{"num_hidden_layers": 12, "hidden_size": 192, "n_experts": 64, "experts_per_token": 3, "d_expert": 160, "d_shared_expert": 0, "hidden_act": "swiglu", "moe_layers": [2, 3, 4, 5, 6, 7, 8, 9, 10, 11], "router_score": "softmax", "normalize_top_k": true, "routed_scale": 1.73, "balance_loss": 0.0127, "balance_bias": false, "router_z_loss": 0.001, "init_std_router": 0.0191, "lr_router": 0.000532, "num_attention_heads": 4, "num_key_value_heads": 2, "head_dim": 64, "vocab_size": 8192, "norm": "rmsnorm", "norm_place": "pre", "norm_eps": 1e-05, "positions": "learned", "qk_norm": true, "attn_scale": 0.125, "tie_word_embeddings": false, "parallel_block": false, "init": "normal", "init_std_qkv": 0.041, "init_std_o": 0.0, "init_std_up": 0.041, "init_std_down": 0.0, "optimizer": "muon", "learning_rate": 0.00878, "lr_mult_o": 2.0, "lr_mult_down": 2.0, "beta1": 0.9, "lr_head": 0.00907, "warmup_steps": 50, "schedule": "wsd", "decay_fraction": 0.706, "decay_shape": "linear", "final_lr_fraction": 0.0, "batch_tokens": [65536, 131072], "max_seq_len": 512, "doc_mask": true, "train_tokens": 461200000, "max_steps": 5085, "dataset": "wikipedia_en"}
Below are experts of layer 4 (counted from 0) of a mixture-of-experts language model. Rows are named router (the router's row for the expert), gate (a neuron's input weights, with its number), up (a neuron's input weights, with its number), down (a neuron's output weights, with its number) and show model dimensions 0-191. Each number is 128 + 24 x the weight over its row's rms, rounded and kept within 0 to 255. Numbers have three digits each.
After each expert's rows: "gets" lists some tokens that make up at least twice as much of what it gets as of all text; "raises" lists some tokens whose logits its average output raises strongly, later layers aside. This comes from a sample of Wikipedia text that the model never trained on. Tokens count by the router's weight.

# expert 51
router:132111109123169108100116118119130164124185091121148116134122119139129147106188088152124168206145079113076124062129126126180160108177147088156137100121099131107151142120078110135128164105122127115119090110130136164142132158123112145133144094110174137124119119150149124136067134100092124084130144128154123149139110127125177119128118161147139147136143098118113129136120118133096135121142177131129131143130166130127103128133122147108128143123131118129167146130117134116157117142141112131117152147161109149176152134137147099136091127147103150126106104152054101160139136104119144093
gate1:151148120143107125128099082116127128144155131139114154114107127136098116083103138128157134138141116101138134111106117094149156066171149153127135127122099135121163108091072122152117129143127089103134137090172119108122126108130089150104124126160127149078134114173143148126119112180081097134093127128125105096147149141140110116108149127186147118113089180077168071123109116163124137115164103124163115113108154136096141107085158108146112145166150108179153123129103074106133131121131114097136146152120126164121150118094172105121132130125138104116149133115129122141168107126138106173
up1:123113184108127144113145113122159159123132123143171142159127100152106136129107123163094144100159152117122173134146102138124132162147161121110104108091190134142112137112152113128120107098146133128079166137113128113108140152096176081187113133143117108153132158087166123127150114136167109139148140100133143167109122126114137109162140108137143114127156107100113131134128163117188148126099124127119118156132105056153139119159127130084126165161096110118119069127132097120146114141171162094141117117118154082148080104123136112146134120123114137131126148137149117138101167120189157140
down1:150111117104078109145158150108118126111175114131125153113110146107147121115155120085158141156139132118096179142103106131086141109138117117106132113132103084103151120109100154117117126110118131136144107124118118138128093066132070144177131111101139105125168124151100137154130141130150137137154131106155141089130169104115181097147131123145106144103123088145085120120118124118119122121142065140094115146125126128163132117133109131090142126098089101179134061159127163148144147105143169093112149124120163179115092149144137083117108113149144155087104090120115123146144150092116102142
gets: "\n", "- ", "\n\n", ": ", ". ", "= "
raises: "as ", "| ", "-", "w", "u", "em"

# expert 6
router:123126135122114135134172129133105183096121119122135126166165117125130137117140098129132143130144086100114106120125167143178146102124111084136162089168116161139138136107106134125121188117131150109129104107162111137128150139103134139131171153132142133111139076153132146127114155106132120134128133147141132130136152125127134109140135152136143146162109114114115102122111088111108110098173130112104101160140115131154116075127067108104111120129132087130180129094127115147154148116125126141123131180170105126244133140118145027121129102141099142114148118136121125122138133136122157116
gate0:096142087102146160121135105180142146150073137068114106144139139125106093113092142162200131161117158092163134117138145145146129098148151105110147138121109133098153117115128119156102164116142139148190122132128147121124115104133120213127152142145132116139088112155100098094155115122154132153147139144151148139177129160125101144172134136149140131100151164091131119122094136152094144106146061103168127133107089146144110118158139151114105141095123123080141168142143095133162145147149119108140145111140107125118110124149123142119140127144112101147110159125118126131146107158095134111
up0:135104175134137138159101137118098114152103127153094102118130143083131156135130122119107180144094165153129107149183148123125152076132118147145148162145136124129088122126117137155097106130107107134103087119096142130137130095142138173125132131113118129123132140051079112142139162163093175122112132096163128124157114120132113131124118127129167098121089081104098140143131173146151169123106122157144189128138105089100115107117125130110099106119132128108127111194116154117113108097165109121149099133144136113103147132128126139131124155154096140115134082138090119130081128105188153140
down0:143118118137141140143110132144116120140118101141091121165111087113123153137139106145108159161164166126147093122150165125079171138134112122158129104090148148134093121147178130128118068106147083111141141135101166114126153145125135112113136175114106175104137117102096091106156155152142158152163116115147122100147140076150159166087160115122127140155122110179165186134122189156174127085130157108113152115109147117119084156142140118139126121139080136132134152154149147114118085127126161121113098120157133119148123137116135130109122071139132160112141154138088156142121120120114138112
gets: "| ", "; ", ": ", "- ", "); ", "/ "
raises: ")===", "service", "Records", "Person"

# expert 31
router:100105104156152109104151152101150155105147105103152155155153107152147154104154103144104150148156099103107168104152155153148157102149152107133152105149107150147148153101101109100103151106153153103105104101156117153151144146107105151152152149137150147104152102151153104154104154105103105121152151154151152149156107153142148106157152154155154151153150104106102102116102102100103143103152154154106104149149154101104153099101108105101101152100104100103152151156158155149158102160109106150097157139151103147150151148153152101154103108151098153151136097152098110137105151103104103102
gate0:134148105120095163098085135103094135169160111087089118168090076127104170135139137107118125101130143127107051115087129140137101117109092164099103168134119128096147146118131103123139112117137147137101122153122170117120066131136163108142133127113092148111164115116130163105095167115123149137152128126151114135108099170210125123156131141112098150139140154077121103111120159116118106129159114120132149159166158139107129122105127108131135116128129139147121125139122103102147137154105142136134143165090152119097165119105140091126142168168109139150100161119148131109155122107127153087
up0:111136144113100084082101120128122103132110109172111125090119124162107130115120149164138107120148122108076154162166104165133117169130123090122158125138148107137141116134140131193142114112143122131126145120114106117153104083137106136155136168134157088134069112115160144161141135141092126153127078117114150118168129126169172128127078136120116165099148109133146164147133123117124117112114129139120149142128112110143151151125102163104148122112127130153144173140159098163156140200123124075136130095139108128153083138166167162152137137142145147154146132142136125145140120187156084110
down0:136121125154126139135156145105110141147119133111147126137084124112101079127123143125112148091120105133118171151146150131115156170114110175157112091137150108135129184131138198119139092103096099132154123145130119141078105156125119119120156159090121093115115142120074132150144099122128137151138128089191128073135117142090101107125135119185168066156180118101123100134128141116141185116095074128101158129127133114109123159123118126171121134125120147133134099124115136127111147110106140103120101101146126165091133142116146127100183103124144115098163111149149132142155156125127113139
gets: "a", "===", "L", "e", "ers ", "m "
raises: "==", "ince", "== ", "fect "

# expert 17
router:102103101157153106102147156102151149103147104105152153151156110155148156101153104145104149152152100109107163107152156156155151103152149104138152105148101158147151152102103104102098150108156151102106104103155112151148149151104101157151154149128152154107152105151160102154104151104105105109151147154151154150151107150143147102154155152152151149155151105100101101115105105101105145101150156147100107150150156101108155096103105101106104157099105103103154151157148153160154101157105103150102154142156103141149150154151152104154104103153103151147130104156103119142103152104107105100
gate0:187123116125147157147116106122116151098144147149162132137116093125181160105099114092115126089116086137129137121109145148077047110195111139155136167141109122132112137115113105137075134155112136086104100147117172141089108089135152163123104129111125164102143128160129142183144124091146098151117131083143116161151143141127170163129099151147111143103132125097106122132166129144155140122120137098105158130139156141139127149104102130137107112156124132114132095147146131096108100119126129087155100127171137112153126120123080136104119148170163172131115142107114104148120113127097137115
up0:175120160125124080137158128108087171117101147150111150133187134147147118131130128144103140078095106133137152126137088131132145056118136134131110171171128106106127146156119109119080141111108132125174129180137126111121116119126140140099092116141109136129123126119134118132134118143144162116115116138132118101160115061131120093169163107146147134120151159159087095128122124151151116151134105090132150158075144129088115185116126070136084116112102134139139121151096083145116127117105159173117138105145156075118172154125149143134121133088141155126145161124117118134130113128131091115
down0:135149136126141113121090160124099087161140131111102113143112109137115109142121108156150089124155165133077128123106152145113132125148084156124129126122105147128130152096150125120109122114125096172112112077146133103113156109123116107136142106133111135130148122136143100094166078146141119185113148154169146116128154164111088153125122114139103123103106126131132102104123111207094092109081108159157142161102085116166098096131157146149110119139117131114135139136133165127111123124143092088092150173159138147130135166079139118152147139136136151123108193138133093186147137149168153127
gets: "and ", "on ", "% ", "for ", "as ", "with "
raises: "seen ", "ran ", "Lt"

# expert 54
router:103100101157148108108149152101152148100147101102153149154153115153151155100152101145104151147150098101108158106150153152152155103149151105129154108148105151149155156105106107104100153109154157102101103106153115152152147149103102153156152149137153146103150107153155101152107152104106102119150151154157153153153105148147153105154153152154152155156151102107104102108106104098099146102151155154104101151152151101106153099100109106106102157102104102104148153162150152154151104158103108153101155139157100142156155148150154103151102105153101157149134103152101119137102152106105106106
gate0:129145098112163133140115141142118118117145142144137134140127119132113076104135125090109118122111152151122112128069146161139110100131077148139136096136089126141145126111153148104147129136157146124120135135155124139097146151104148160131137147134108101086083102103147134118123106097175126148118097125110157121147172098177126143084101127162158149114147149113137106118109106133138138104149203106163150096160127108141102142097091107121156159139125134104081120047110116167131100115093119134165150190112156115130116135141158144154086135148112120099116156082139125140108130127102075124
up0:119160138121128156139135117147110140125123155113142117128141048110106108085105123120121151110134106145123184140109152087118132146121134138119129100115156070111183103113132084104116096130096142141109169140128096141139133190133168164129152118124210152144117112118151142122091143117091139153124095162134148130131130103136086124137098112131124104087132115142124093137124101117141151147161135127152121125136163098155119118112137125108085108151131159117129122143106127149118145112157145107096126136096150165162167164190146109147122124119135107122098141160103176081168114138088118141
down0:156117123175167109130142157103130144138115143201151136135129110152063117130158130153126136136079127133109111153111070143092128182136132137146108137119105129076136174113076148104118170101138086099125117134112135067153126142159120128085141127119100105124112109097152117160170125139116109169120105134091119158125115098147119144136145153129104152140124140141146128125096105119122119168125150093156146086160122159135161139092139134140131158116119135132117130139089163177122114106094101127144160173153147142089143124115119098142122093109115123095148097113141114142102091105149156132
gets: "| ", "a ", "The ", "s", "/", "|"
raises: "vess", "ried ", "ship "

# expert 37
router:109103105154145108110142156103154151099148110107147153147155120152148155106153102145102147146152099102108171109151154158153152097155143111117156110149103155148149151100111111099099158108158151101104100102157112153149145151097107154153154156136144154109142105152152106152107154102102104126154150146154151151151108152145134102152153152160147151156148104105102103122105100108102143109148155146105102157146156099100155100099109100099102157100105104096149155174152152175146101159104102152094147150152103146143151152149147102149108100151110157149120102154101132137099154100104105103
gate0:124106144133081130117137131146152134128122163130146096150137112113156120121151091167138112109161136154159096120149100140096099110137131099105106114139123147093172135124163118147103156147160118113085095156172112131108116119162122123115108132157195127118126129161101146162154148165113194110184143161158080176142130123097109122131138102112167115086093132133165137100153161106133094150138134098139152112145157134097131125146149140110120165146116137166111162096148107155106063122124137159101088122121126154138140157144114139135125150141115156117131149088136131133152151161128159160
up0:151152077067144108134108081113181123074122124148107158115113177124130123110123132095127129136136093090116141103091085115113121170176106123126162145145130137118131164092143064096130134153104106118166119128140108155108128131131127142157122146101089123137085131077126095130104141162147134126105159105108118118149111143114120125116164131116115100154100139110142113127121108131093131124112144094130152146135112104119118104126150159123129077072092157156158164160132147128119137151085105140144091174123130131098111143129116129094162136131138162076146095115143108091103146134108152153
down0:121135101132146114159155149098160122140083141119167122090163113153160138122140148093141059125125137111120152117130100172109134132128111139108112165129146164135152160146171114095103140134137132149145104134148126110146141146132124091141196109125150140121130158119104118153099147111137116126151125070099082092134082113123129083084143127136133104136154139143075103077122099178128153160136169135129123171134151147112126127126122104099130142142133135101141147154135141146149136145135135095111126137131158105094169115159125127101150161082094120096129162116111123137181117147174076145
gets: "on ", "more ", "million ", "over ", "at ", "for "
raises: "uary", "Civil ", "ential "

# expert 20
router:104106099153147105107151152099150150104144104106150156148152124150146148104155109145104153148155101107102173098151155156154156103146151104135154103148106153146150158103108109099105150111153149097103103106154114151156151144100106150152157146137151153109148104159159100150100151111102104125150148147153158155153106150144146109154149155153149153158150104095104103106101103099101141102151162148115105157149154098107153103091110103100104150102099106100152148171148149155146101157110107154103155143153108146142148148153150103155098108151106160151158101152099121139108151107103101100
gate0:137103115139161152103081146109092202158136146180165088128160139125114134141129109141151133129143123127145109140145095181097120125114120169086078137164150122147119112127091141159144090150122148123100110168107112147161124166103133125169069111103137115142174116099140126100134138118158106127133123076159147126158087112086141146154130114114140158137112140150154124095128118116118153146137123098091138138126144132099140118127130139127133154128132129151160107139138140188132121132108103109110105175121084117122153140131161106077158136125094140138140125151165101135084129156155079112
up0:111148121112065089146114137142142102169113111113118110150138187112187153122107122123111103093121171132197121133119144079143165153119087091139137151134110149121131146166134103128118138098099095124145135131163169147144145168130133124114151133110072135115112140153169144132136152107114145081134107129116154093091149065133127154109129124119112111106111134144131128125124085127075161128140142121143110135162149161119135126082149118117160122104104101133169142150168135115159164142127141147131071137165089109123108153140132138140121166137109094170143129123140160118136115117117111098
down0:132166114128129138088132116119130123143136131131090171117152145117112164082136092086132142145109143103121107123115128152088116114147135115096126128143122135126153132131139132107177087153127133130135145124106132109164150087100149133118109094120148147089134114126141103124080113128107182137138130110130138168113112161111147121076153152116101160144160149164143126117122124135145117133099061148198108078119143119096099125123154120158130105156132156128164130073120083161128120159124148158120166098114098089114119153134137114123112158097132198135114171114127128150185123175112140142
gets: "\"", "'", "==", "===", "The ", "In "
raises: "career", "hon", "His ", "urg"